Weights of a small mixture-of-experts language model, trained from scratch on English Wikipedia: 15.1M parameters.
Below are experts of layer 6 (counted from 0) of a mixture-of-experts language model. Rows are named router (the router's row for the expert), gate (a neuron's input weights, with its number), up (a neuron's input weights, with its number) and show model dimensions 128-255. Each number is 128 + 32 x the weight over its row's rms, rounded and kept within 0 to 255.
Before each expert's rows: a language model's description of what the expert responds to. This comes from a sample of Wikipedia text that the model never trained on.

# expert 1
Description: Noun and adjective endings
router [169 171 164 107 139 101 129 171 102 125  76 127 136 158 137 129 118  85 208  88 125 155 133 147 124  71 130 112 100  76  65 138  75 116 151  89 130 130 138 100 150 159 133  75 125 139  74 108 131 120 154 116 142 127 127 148 135 131 152 136 112  71  68  98 157  90 138 110 151 183  67  76  73  83 113 171 127 111 108  67 133 161 122 157  88  77 132 128 110 154 175 190 110 200 157 126 133 148 119 149 114 158 138  91 135 145 158 129 168 178 132  60 144 127 109 111  92 124 132 128 124 150 162 155 166 108  71 144]
gate3 [115 159 139 101 139 160 101 169 158 123 110 118  94 176  98 160 140  97 112 169 144 129 120  71 122 151 117 140 161 194 120  93 135 107 142 118 116  97 133 108 146 207  98 116  75  95 117 152 132 130 161 151 170 140 117 126 127 203 131 127 153 101 110 121 176  90 102 123 131 140  59 109 149  90  98 103 192  84 151 139 123 114 160 187 132 181  89  68 138 143 184 114 187 173  58 121 110 140 156 182 142 120 108 141 168 139 135 120 137 132 160 139 110 114  92 136 172 147 102 154 187 212  75 114 101 125 147 156]
up3 [198 172  99 114  90 118 100 130 103 160 148 175  99  99  55 138 178 184  91 148 146  65  64 137 162 147 223 149  80 152  83 138 133 164 149  87  53 210 148 107  96 126 138 152 170  74 146 159 173 114 130 165 136 105 166  65  93 113 182 172 149 129 113 129 182 134  99 121 117 177  97 104  82 128 172 210 107 145 104 127 115 141 130 139 153 119  73 124 125 109 112 151  92 151  93 161 173 120 140 140 125 153 138 155 209 110 123 126 181 146  80  74  81 121 112 131 147  99 124 120 171 144 120 109 136 126 134 129]
gate4 [122 133 173 195 139 138 129 156  76 140 129  46 106 110 169 114 121 195 181 119  93 159 100 117 120 183 145 122 128 107 100 147 154 158 106 125  94 160  93  76 152 143 102 120 149 157 109 136  75  90 171  84 129  99 138 157 167  93 102 132 143 143  82 167  97 126 103 116 104 110  97 125 100 104 174  82 106  49 165  88 103 105 121  79 171 100  89 101  77  79 130 127 113 129  55 148  80 157 150 169 147 141  77 127 161 119 107 111 170 119 108 145 161 200 152 131 145 158 119 111 112 123 163 120 115 106 182 113]
up4 [157 185  98 131 146 100  98  97 162 123 124 104 162 107  88 126 101 126  97 149 135 107 125  77 106 116 103 118 140 124 189 120 101  84  95 138 149 128  93 101 151 132 114 186 131  76 109 101 126 133  80 144  55 123 144 116  87 137  98 138  54 128 140  70  64 107  75  60 130 186 180 124 193 160  66 172 147  96  64 124 189 109 150 170 212 122 115 184 176 144 149 122 154 175 176 111 178 150 167 106 144  96 141  99  88 176 138  79 148 128 118 154  63  90 120 128 130  67  89 118 138 111 116 163 142 131 105 122]
gate5 [111 148 126 154  40 132 139 139 167 130 138 119 197 192  94 145 154  92 113 126 111  85 106 156  88 114 123 165 151 111  60 166  84 150  70 127 134 120  75  96 136 122 112 133 155  92 121 138 124 106  87  90 165 126 156 115  63 173 123 178  99 113 180 142 179  71  98 129  87 148 122 105 105 163 136 139 125 125 119 164 132 130 130 130 139  91 122  93  78 127 119 156  96 146 116 155 123 137 145 127 152 119  96  70 179  80 130 148 146  92 128 128 118 160 123 160 154 130  89 164 126  75 169 185 154 113 120 171]
up5 [144 184 143 103 110 127 119 169 129  80 117 140  90  54 154  73 124 137 156  78  90 122 111  98 181  91 125  96  75 142 183 109 155  95 173 128 124 134 153 161 120 155 141 128 129 154 158 121 124 129 183 209 123 150 142 148 185 112 147 121  99 168 132 146  58 152 107 121 159  94 128 106 174 122 153 132 125 121 124 127 152 158  99 102 164 189 195 160 102 162 114 122 135  60 159 158 132 155  85 183 103  94 143 113  77 141 160 138 128 167 121 114 135 151 143 112 119 122 115 126 134 155  83 126  53 130 106  25]
gate6 [133 164 130  79 104 114 106 171 138 152 128 108 184 151 128 119 109 154  78 151 103 133  97  83 143 151  95 175  95  86 113 173 130  99 160 104  41 141 122  58  95 154 112 141 133 110 134 119 145 169 137  93 140  87 173 139 146 120 168 181 174 151  95 102  95  97 158  69 108  92 104  71 154 155 142 156 199 147  94 106  88 213 159  46 110  90 123 109 135 101  80 148 114  95 118 159 155  53 137  73 122 158 173 139 148  95  96 157 144  96 145 129 136 132 113 130  87 114 140 101 134  91 123 168 151 120  88 138]
up6 [145 108 113 137 113 109 133 164 190 128  93  45 170 137 148 106 112 145 122 135 168 181 110  90 101 119 107 173 105 124 122 141  84 182 154 133 155 199 116 182 114 134  88 155 135 106  81 119 173 107 181 103  95 150 173 155 128 110 154 199 149 124 153 134 108 158 126 152 119 140 144  88 168  88 145 157 142  95  45 180 120 193 148 126 147  97  48 157  70 108 149  97 162 199 215 164 166  78  97  88  93 125 154  95 154  99 151  91 100 131 173 142 133  97  90  89 151 169 135 147 136 112 133 116 131 121  93 118]
gate7 [144 121 101  95 187 208 171 126  98 142 129 116 156 114 127 135 113 164 129  89 145 103 154 134  75  80 172 139 115 155 130 107 172  91 177 117  62  98 135 190 100  88 123 178 138  73 127 122 143 107 131 103 112 120 157 191 133 137 112 141 119 141  97 203  92 191 154 127 123 154 140  99 115 210 103 123 147 134 127  87 155 142  85 203 165  87 164  91 146 106  65 210 138 131 142 152 176 106 144 139 138 195 145 112 115 159 201 159 164 165 142 139 153 115 163 130 142 177 105 166 117 140 135 110 116  97 104 179]
up7 [138  79  85 125 146 179 185 124 135 116 155 201 140  64 108 112 101 100 163  99 136 129 147  88 121 126 146 108 123 143 112  90 115 123 115 101 199  74 162 131 113  92 108 128 149 157 121 165 143 168  86  85  78  85 207 135 100  98 130 120 124 130 190 105 150  82 107 171 187 151 145 125 108 164 141 160  98 153  80 137 131 113 139 144  94 185 103 173 127 109 144 128 118 111 166 181 132 125  53 145 129 159 127 163 156 137 128 109 213 144 133 108 124 105 143 108 104 125 165 114 140 106  54 154 132 175 111 167]
gate8 [121 184 145 102 154 132 165 158 116 183 155  79 115 132 132 109 134  95 116 122 166 149 130 206 193 143 122 158  82 113 156 115 138  94 114 151  96 111 136  78 153 108 108 183 163 141 236 167 158  44 129  76 117 196 152 139 112  94 123 138 165  72 100 157 138  59 115 103 165 105  89 180 149 142 150 131 153 149 107 127 117 105 116  89 103 129 103 136 163 172 152 140 116 126 100  76  85 152 118 120 128 109  46 114 141 144 165 152 102 123 135  96 159  85 103 152 152 112 110  99 129  74 149 105 111 157 144  70]
up8 [ 94 124  96 125 154 132  95 133 186 123 140  95 107 105  90  96 118 218 142 121 185 184 138 167 146 127 155  66 151 125 166 132 135  80 134 126 101 112 152 154  75  88 110 107  68 157 102 149 163 151 124 154 186  67 100 107 133 142  98 142 132 142 143 115 106 142 208 173  99 190 142 160 109 156 151  92  99 103 116 112 109  87 167 133 118 105 170 138 119 140 111 138 109 117 144  97 165 118 125 152 155 112 109 110 136 133  99 149 131 157 177 162  63 127 124 101 128 170  97 135 175  82  93 147 114  81 114 130]
gate9 [ 84 147 146  99 130 244  90 138 103 115  82  88 128 174 150 147 139  92 152 135  67 156 100 123  89 105 149 146 188  94  86 138 158  94 116 166 120 122 128  87 114 152  91 164  99 119 131 110  87 220 125 179 105 124 122 109  84 141 164 181 112  72 115 137 170 165 189 135 126 148  67 111 168 108 121 127 152  88 124  98  94 120 103 178 116 131 110 127 134 118 120 141 192 166 129 175 149 134 145 130 123 174 157 148 104 106 130 112 145 135 154  54  91  86 112 149 154 100 106 203  73  91 153 102 130 150 142 116]
up9 [126 145  69 125 124 142  74  93 109 120  98 161 150 132 178 128 149 142 162  70 135  84 128 127 136 125  86 137  93 138 122  88 144 119 172 141  97 182 108  96 103  96 211 139  95 142 149 159  83 110 108 143  75  84 123 111 157 125 111 110 150 141  55  75 171 152  99 143 122 125  90 134  99 155 105 142 164 110 142 159  86 130 147 147 149  91 145 120 163 145  87 153 116 175 144 104  87 157  92 101 130 157 120 132 156 170 130 109 109  78 106 133  25 135 114 122 128 126 126  60 100 108 102  67 123  68  97 118]
gate10 [182 140 127 169 100 166  55 173 111 129 102 142 156 152 114 125 150 100 134 124 112 102 131 124  98 141 146 112 109  80  47 174 134  86 122  98 185 162  90 141 167 181 158 114 136  79  95 103  81 134  91 161  65 198 161 125 105 138 117 166 108  92 162 142 140  32 155 124 150 100  96  67 115 139 184 111 126 115 120  60 134 102 146  99 106 124  88 145 117 143 138 105 116  86 161 134 144  96 101 131 138 131 165 146  93 135 161 137  97 172 145  95 115 180  77  81 148 158 111  91 118 107 143 126 110 145 135 122]
up10 [139 132 100 161 123 108 196 145 122  90 132 135 186 103 138 123  80 123 134 133 143 119 119 135 175  87 107 134  97 124 143 116 147 173  82 200  89 125 117 172 133 101 153 107 115 113 149 153 120 172 134  90 171 102 193 147 138 117 164 142  97  98 114 146 114 142 116  68 127 137 116 168  93 151 132 178 148  85  96 120  75 141 126 101 205 164 137 136 181 164 179 150  77 138  93 117 137  99 168 127 158 155 159 130 113 109  92  91 118  99 174 161 147 151  93 142 154 168 118 178  92 110 111  80 132  86  87 179]
gate11 [140 122 173  63  97 112 152 124 105 160 140 197  95 152  89 180 134 142 157 188 111 168 132 159 148 137 116 115 178 165 138 100 152  61 115 181  91 132 101 114 133  85 105 142 124 129  96 143 176 102 148  95 116 110  65 151 119  77 168 138 186 112  95 160 163 101 131 137  96 129 187 139  75 159 148 158 113 115 127 128 134 144 107  97 177  71 151  88 177  96 133 101 120 119 146 120 129 108  90 143 182 131  77 125 168 116 219 182 116  54 119 133 120 140 160  96 105 133 131 141 134 135  31  68 128 134 104  73]
up11 [123 169 110 150 190  64 182 124 143  57 149 116  57 148 115 133 149 100 113 108 118 122 125 107 127 147 162 141  98  65  97 131 142 124 105 132  71  80 187 134 158  93  80 128 100  84  95  80 146 156 117 134 153 152 123  93 177 147 211 123 100 157 122 168 132 165 109 150 128  99  94 124 162 131  89  77 105 118 104 147  79 147 100  95 166 165 134 187 115 195 143 104 154 152  72 115 109 118 105  91 107 156 169 139 128 131  73 114 126 130  99 107 127 122 170 121 138 178 150 186 116 145 108  91 124 163 135 156]
gate12 [122 124 160 135 193 145 163 169 120 132 182 102 142 122 102 129  75 107 111  95 103 176 164 173 112  93  91 105  94 128 127  73 108 150  86  96 143 135 118  69 106 143 163 134 122  74 148 157 170 200 130 140 123 130  99 122 202 134 164 175 138 114  98 161 145 126 134 126 100 163 120 161 106 153 177 104 104 119 164 111  83  98 146 161 154 137 174 187  98 118 149 101 131 152  65  93 127 108 120 151 134 139 167 112 121 110 151 182 178 137 152 104 145  90 123  87 163 149 119 125 129 170 215 130 137  98 110  89]
up12 [183  90 100 146 138 114 127 193 145 186 123 129 134 131 127  98 149 154 103 136 172 139 130  39 185 180 163 184 213 109  83 172 116 129 147 120 122 122 139 125 111 126 134 148 164 118  46 149  88 130 105  83 134 121 133 111 106 103  83 109 122 117  35 139  92 103 133 112 168 112 138 143  98 143 128 114 106 115 126 137 114 140  98 111 164 156  66 178 148 104 109 171  94 123 121 190 110 121 122  93 184 120  71 150  94 167 109  77 166 115 128 136  96 206 163 141 102  97 128 145 153  60  71 130  90 158 186 131]
gate13 [123 159  98 154 175 104 188 119 129  83 137 153 204 101 129 118 174 174 167 118 149  85 132 116 164  62 104 138  68 117  86 143  90  98  88 207 146 135  71 133 149 119 106  85 101 115  75 137  94 213 183 161 102  87 134 137 163 128 163  95 108 100 131 106 148 169  98 119 133 134 109 145  66 104 151 167 197 170 137 112 155 153 157 186 134  94 136 114 169 107 142 109 125 104 167 137 110 153 106 183 125 102 156 154 106  98 126 148 184 120 114 108  91 139  88  54  87 139  39 123 143 114 143 131 153 120  93 124]
up13 [140 120 190 169 145 165 129  99 162 128 136 124 127  90 160 145 107 134 147 156 105 101  77 128 175 161 113 147 117 156 124 101  80  89 153 222 156 121  59 120 116 153 135 116 203 118 144 119 158 115 122 210 101  64 134 142 121 106 159 107  72  90  94 138 153 135 154  72 143 149 120  99 103  85 103  97 150 112 150  96 153  88  84 119 139  53 115 112 141 105 129 145 117 160  48 111 144 163  68 123 112 107 114  98 103 128 129 136 153 191 164  62 142 120  99 130  27 109 169 138 127 117 146 144 129 100 121 205]
gate14 [126 118 192 146  69 110  99 135 131 132  65 110 133 172  99 187  74 146 203  80 130 115 167 151 130 130  80 136  98  59 106 128  78 101 172 190 114  95  78  93  57 104  70 124 154 117 150 151 141 119 166 108 106 166 131  96  66 124 119  65 167 103  91 128 115 123 147 119 121 153 145  92 132 107 118 137 197 113  86  71 153  82 185 135 119 147 131  80  57 133 164 110  35 160 114  92 113 178 114 168 122  99 138 117 119 164 109 111 144 180 136  92 121 139  78 122  85 141  80 105 116  95  56 121 115  94  89 155]
up14 [ 89 111 107 126 177 153 146 146 119 138 146 154 124 114 119 203 100 160  69 101  76  63 127 119  98  91 150 135 105 173 110 168 158 155 151 113 110  88 108 122 154 146 149 193 158 103 136   6 120 172 168 106 105  87 133 120 143 149 102 114 136 145 160 137 190 145 155 165 113 145 142  97 110 158  78 133 131 107 108 149 186 189 104 121  94 123 141 126 151 124  90 132 137 146 150 126 134 134 144  97 136 162 168 122 154 145 118 203 149  67 117  60 143 168 167 120 136 150  84 132 176 129 122 123 190 153 155 167]
gate15 [150 147 106 151 142 192 131 153 129 100 129 125 100 184  97 154 103 130 169 150 140 127 167 179 154 108 172 103 120 121 119 147  76  95  94 107 110  96 108 153 170 190 105 114 177 102 100 107 141 105 115 183 149 111 142 151 107 157 210 142 148 121 108 155 131 163 152 135  98 127 124 124 113 158 162 109 124 148  61  63 150 127 121 161 147 142 143 116 124 134 125 120  99 147 160  99 138 123 143 130 118 119 117  99  74 113 127 117 125 168  61  63 131 103 181  92  78  72 119 122 124 137  91 104 146 130 107  99]
up15 [ 79 163 151 149 112  34 166 165 118  92 107 174 150 147 144 159 104  82 133 144 143 161 133  80 122 159 102 128 141 144 134 124 125  91  96 172 139 124 123 152  98 102 143 136  88 121 127 143  99 121  43 111  92  97 109 157 137 124 128 130 147  98 149 106 137 127 204 114 151 129  68 144 168 173 134 125 149 128 147 120 128 132 129 116  72 115 133 135 117 110 121 128  67 141 130  99 179 108 122  85 144 125 168  74 117 152 179 147 155 136 159 140  47  87 111 168 119 122 184  55 159 121 145 167 119 120 137 121]